Below are experts of layer 5 (counted from 0) of a mixture-of-experts language model. Rows are named router (the router's row for the expert) and show model dimensions 0-191. Each number is 128 + 24 x the weight over its row's rms, rounded and kept within 0 to 255.
Before each expert's rows: a language model's description of what the expert responds to; "mostly gets" lists some tokens that are sent to it at least half of the time. This comes from a sample of Wikipedia text that the model never trained on.

# expert 0
Description: Inner pieces of place and personal names such as Castle-blayney, Port-laoise, Ars-ache, plus common function words like the, of, in, November.
mostly gets: "===", "anguage", " Best", " began", "″N", " where"
router [142 109  95 118 109 132 165 163  75 152 114  75 134 148 112 138 146 111 117 129 125 123 119 165 119 147 178 186 137  97 117 138 111 104 124 122 103  98 123 152 153 124 139  94 131 130 110 103 135 139 175 146  85 103 145 173 154 109 114  98 120 127 141 126 120 156 121 114 152 167 123  68 112 125 114 161 125 117  98 111  94 178 158 155 156  89 190 131 127 102 148 124 147 141 136  99 147 152 104 131 143 108 133 113 129 142  80 109  88 141 130 104 139 121 105 150 117 133 169 145 128  98 134 140 113 149 103 121 113  98 105 114 143 136 143 136 125 132 114 103 118 180 143 121  89 125 137 126  85 127  96 138 102 179 125 141 113 114 141 148 141 148 116 160 142 127 138  84 118 116 126 187 138  88 158 101 114  69  84 137 123 104 141  94 142 118 108 127  99 132 121 103]

# expert 11
Description: Final pieces completing words, such as -row in tomorrow, -ment, -ately, -al, -ities, -ers, -ley, -ton.
mostly gets: " inter", "ely", "ton", "°W", "ley", "ately"
router [175 116 133  88 122 155 126 141 108 157 107 126 122 150 119 119 145 111 133 141 133 144 147 145 139 158 126 168 154 129  90 131 123 129 101 157 100 150 116 161 117 142 161 149 136 146 126  87 149 124 157 157 115 103 187 142 126 108 101 102 153 139 125 130  86 135 114 103 139 169 137 124  86 146  87 138 100  94  83 118  84 167 130 152 126 115 132 176 118 106  98 106 109 141 146 157 133 116 152 142 110 120 112 108 140 139 121 127 111 170 138 145 101 168 135 114 102 181 155 120 112 149 143 142 148 157 123  84  79 130  99 146 175 138 131 121 103 130 168 117 124 137 163 123 107 116 115 100 109 139 143 105 119  95  83 137 102  96 147 144 146 138 120 137 178 176 126  97 169 131 128 146 105  96 154 123 141 146 102 120 113  57 131 159 163 107 116 168 156 146 113 126]

# expert 2
Description: Capital initials and the pieces right after them that begin names, months and words (J-u-ly, J-our-nal, Rich-ardson), plus pronouns, colons and commas.
mostly gets: " —;", " man", " Ang", " bec", " John", " She"
router [124  92 114 132 123 175 127 181 108 160 121  94 103 158 128  96 141  95 110 119 108 126 137 145 124 156 149 137 149  95 105 190 132 118 103 109  87 158 117 136 138 143 150 131 120 140 126 122 149 180 145 145 149  90 150 182 199  97 115  94 121 161 126 133 126 135 119 110 139 149 120  89 137 105 150 147 114 120  98  88  94 138 146 126 143  93 150 119 115 117  99  99 119 154 139 125 178 117 122 122  98 106 106 105 128 124 111 132 105 125 144 127 119 101 106 173 140 106 171 113 135  95 162 125 140 115 129 115 114 151  93 159 111 149 189  82 127 160 160 106  99 145 174 139  82 112 128 127  97 130  88 105  77 165  98 111 106 101 142 132 112 151 108 136 132  99 167 142 130 116 143 161 129 128 142 129 130 114 149 121 108 123 146 160 146  91 119 138 136 108 110 111]

# expert 7
Description: The words The, the and in, plus word-internal pieces like st in Che-st-nut, ouncil, unicip, ly, reen.
mostly gets: " The", "The", "In", "unicip", "ief", " head"
router [164 141 105 151 128 114 143 133 122 143 135  67 132 150 141 110 155  97 114 151 130 114 116 161 127 120 151 164 158 139 115 138 122 129  56 171 123 143 149 165 134 138 142 129 112 123 121 142 182 175 112 136 102 101 124 109 118 104 112 137 171 134 127 113 128 161 175 118 161 152 143  98  95  87 139 153 106 136 133 108 102 134 141 128 125 122 167 140 112 122  92  90 129 144 139 130 123 133 151 107 100  94 132 149 117 151 122 113  66 167 176  98 123 100 147 126  87 126 122 112  69 132 149 154 108 135 129  75  93  63 149 173 135 145 164 134 109 140 148 107 135 149 149 146 132  96 125 100 105 109  94 150  99 185 112 151 125 124 135 143 146 149 150 164 164 127 153 144 167 123  91 122 128 130 107 122 136 102 104 113 130 132 136 158 120 109 118 133 151 151 110 103]

# expert 6
Description: Opening pieces of words after a space, quote or heading, such as sub, att, contin, See in See also, arg-uably, p-ut.
mostly gets: " sub", " att", " well", " open", " Pr", " contin"
router [146 101 124 146 125 137 148 137  94 110 126 114  94 139 171  62 149 132 146 155 104 109 160 155  96 143  96 143 173 115 101 150 130 108 102 136 132 152 129 151 144 124 114 123 124 136  96 135 140 127 123 141 131 142 184 120 119 115  91 103 146 157 171  91 126 170 155 117 174 163  92 109 132 129 107 145 107 114 149  76 111 111 150 140 152  76 122 120  87 158  98  73 119 166 125 142 141 128 138 110 140 108 126  91 140 174 109 116 117 126 167 112  90 154 112 142  91 168 133  99 125 138 156 122 139 150 106 100 111 124 115 143 140 178 161  99 121 147 176 131  92 139 159 158 114 111 101 121 102  99 113 101 128 154 105  99 130 129 156 132 102 147 108 149 128 144 107 131 168 167 123 167 121 130 144  98 149 141 115 133 129 115 158 147 154  92 125 114 159  97  99 124]

# expert 1
Description: Middle syllables of foreign surnames and place names such as Gáb-or, Gó-me-z, Tacub-ay-a, plus pipe separators and decimal points in tables.
mostly gets: " —;", "ke", "ama", " can", "ota", " spec"
router [135 108 103 139 137 118 115 120 133 166 132 105 140 144 133  94 111  91 117 132 124 150 139 147 125 123 147 139 139 109 133 130 141 158 101 139  86 150 140 158 136 110 135 119 140  94  87 107 160 142 147 154 114 102 123 127 125 100 109 113  96 125 125 119  75 154 137 127 143 183 156 106 123 106 152 143 105  92 117 112  78 146 156 139 145 124 117 154 131 110 111 111 125 144 165 157 144 116 136 106  95 152 165 106  98 125 135 127 122 156 140  81 120 170 132 150 143  91 172 113 104 104 142 151 141 152 110  92  87 162 143 182 157 134 189  83 115 121 144 101 140 101 163 156  73 136 125 104 124 121 127 153  95 173  81 131 102  82 144 146 110 140 108 148 171 136 143 102 134 133 116 161 142 116 120  96 127 111 150 102 105  77 122 118 140 112 110 129 137 128  99  56]

# expert 3
Description: Table pipes and separator rows, list dashes, colons after headers like Year:, and auxiliary verbs such as was, is, were, became.
mostly gets: "|", " was", " they", " were", " been", " is"
router [137 106 116 180 140 122 157 149 110 100 116 155 140 130 121  77 144  86 155 164  85 102 151 174  75 143 161 165 159 121  90 163 130 118 131 173 148 142  86 140 137 157 151 108 125 157 113 125 136 124 141 118 122  97 159 189 160 117  73  95 127 156 157 103 124 150 161  90 144 120 122 124 112 117 152 143 112 114 107 108 140 128 144 116 155 100 151 140 111 111  90 130 117 155 119 131 165 113 124 132 138 118 104 113 121 143 128 117  90 147 115 119 117 161 102 152  74 125 162 132  88  94 118 106 159 145  73 100 130  70  92 115 116 140 168 146  85 148 100 125 123 138 121 111 105 125 142 122  97 131 108 100 140 150  84 109 122  81 133 156 150 128 106 124 122 154 127  83 145 148 122 124 129  89 149 107 127 129 107 142 111 106 138 128 131 101 103 136 127 104 115 131]

# expert 9
Description: Connecting words like and, to, as, but, until, before, for, by, plus digits and pieces in Thai or Indic text.
mostly gets: " but", " until", " and", " before", " stat", " '"
router [126 108 142 150 140 165 145 147 105 136  83 121 123 126 147 126 198  97 123 149  95 133 121 137 111 147 124 196 162 124  90 166 127 121  93 128 104 161 177 178 160 150 138  93 140 123 118 118 166 115 122 134 125  94 165 156 135 124 108 113 151 132 145 148 100 156 140  83 144 140 144  96  82 110  91 149 101 123 107 129 105 122 135 146 156 154 100 123  94 150 117 126 128 131 131 161 133 149 147 129 126 109 123 102 133 140 134 125 124 166 165 117  99 166  76 159 103 131 124  99  82 121 147 135 177 136  97 144 131 103  94 163 139 174 123 116 133 119 163  74 119 150 131 161 106 105 154 123 110  89 102 127 101 133 100 128 121  82 137 148 133 167 115 126 147 122 138 166 117 129 102 140 116 142 147 106 149 129 138 120 120 136 134 104 111 127  96 140 141  66 141  95]

# expert 4
Description: First character or piece of a table cell or value after a pipe or space, mostly digits (48, 8) and word starts like m-ala, F-inland.
mostly gets: " en", " im", " ne", " ph", " r", " em"
router [162 117 112 149 134 150 136 154  90 163 134  76 130 127 151 118 130 112 172 118 102 132 109 170  82 155 133 133 134 103  95 123 131 122 118 104 112 173 132 157 152 122  89 109 144 141  64 112 157 137 119 144 122 106 124 166 143  96 116 142 113 134 139 141 104 172 124 110 152 170 100 114 119 136 127 128  76 118 123  91  99 153 138 103 167 117 161 160 122 138 115 106 128 163 157 154 141 132 123 132 109 111 121  89  81 130  93 121 125 139 135 106 140 160 110 165  80 133 160 122 121  94 135 119 150 139 141  96 112 145 119 135 149 155 141  94 115 134 132  91 113 104 127 129 114 125 137  87 104 105 112  94 115 144 126 122 123  89 146 160 105 148  81 140 155 120 145 115 115 154  87 162  90 112 139  65 140 129  77 135 104  81 147 119 153 119 118 134 164  92  80 121]

# expert 8
Description: Commas, periods, paragraph ends and closing quotes, plus word endings such as -ed, -er, and verbs born, known, based.
mostly gets: ".\n\n", "\".", ").\n\n", " ===\n", "born", " known"
router [145 128 120 120 122 163 133 146  78 132 117 103 150 147 146 121 137 126 142 131 118 112 177 132  82 147 136 144 117  64 121 138 107  93 102 141 114 165 147 138 137 162 112 148 136 148 103 113 132 138 145 170 121 122 115 146 107  97 127 123 133 138 128 102 134 159 145 133 110 156  95 135 130 134  96 118 107  91 117 121 101 128 147 117 166 103 152 146 127 152  90 122 130 159 171 157 149 101 197  84 124  86 110  88 120 142 115 136 112 180 129 139 139 165 117 164 125 138 114  86 109 123 162 104 138 172  88 119 115 123 130 123 147 104 185 104 118 164 114 120  80 173 153 144 139 128 128 118 105  95  82 124 103 146 130 118  91 115 148 142 145 166 135 171 162 112 156 118 144 159 101 127 108 149 165 131 126 112  99 131  81 107 125 114 170  97 132 163 133 100 104 111]

# expert 10
Description: Individual digits within longer numbers such as ISBNs, money amounts, scores, years and percentages, plus words like Cup and School.
mostly gets: "′", "]", "″", " Cup", "9", "ociation"
router [148 112 115 123 134 129 171 172  67 149 130 115 110 170 157  78  99  90 120 142 131 128 122 166 117 118 146 120 173 136 110 131 142 102 112 184 111 170 123 182 126 138 134 125 124 144 113 123 146 157 137 140 112  88 144 144 124 124 127 123 129 165 154 102 112 168 170 105 175 162 136 106 102 100 111 144 101 125 121 126  92 143 171 117 130 113 120 147  95 109 125  89 110 142 141 133 132 142 148 114 121 100 112 143 137 142  88 103 108 137 155 108  99 136 138 151  96 142 166 128  69 126 148 132 171 155 129 114 143 141 132 153 156 144 154 113 151 127 133  81  95 123 136 147  86 107 142 102 114 147 100 134 120 147 108 155  81  91 126 166 128 137 129 147 192 126 146 115 151 150 114 159 161 112 124  84 128 117 100 116 100  78 146  91 146 112  99 129 132 122 118 100]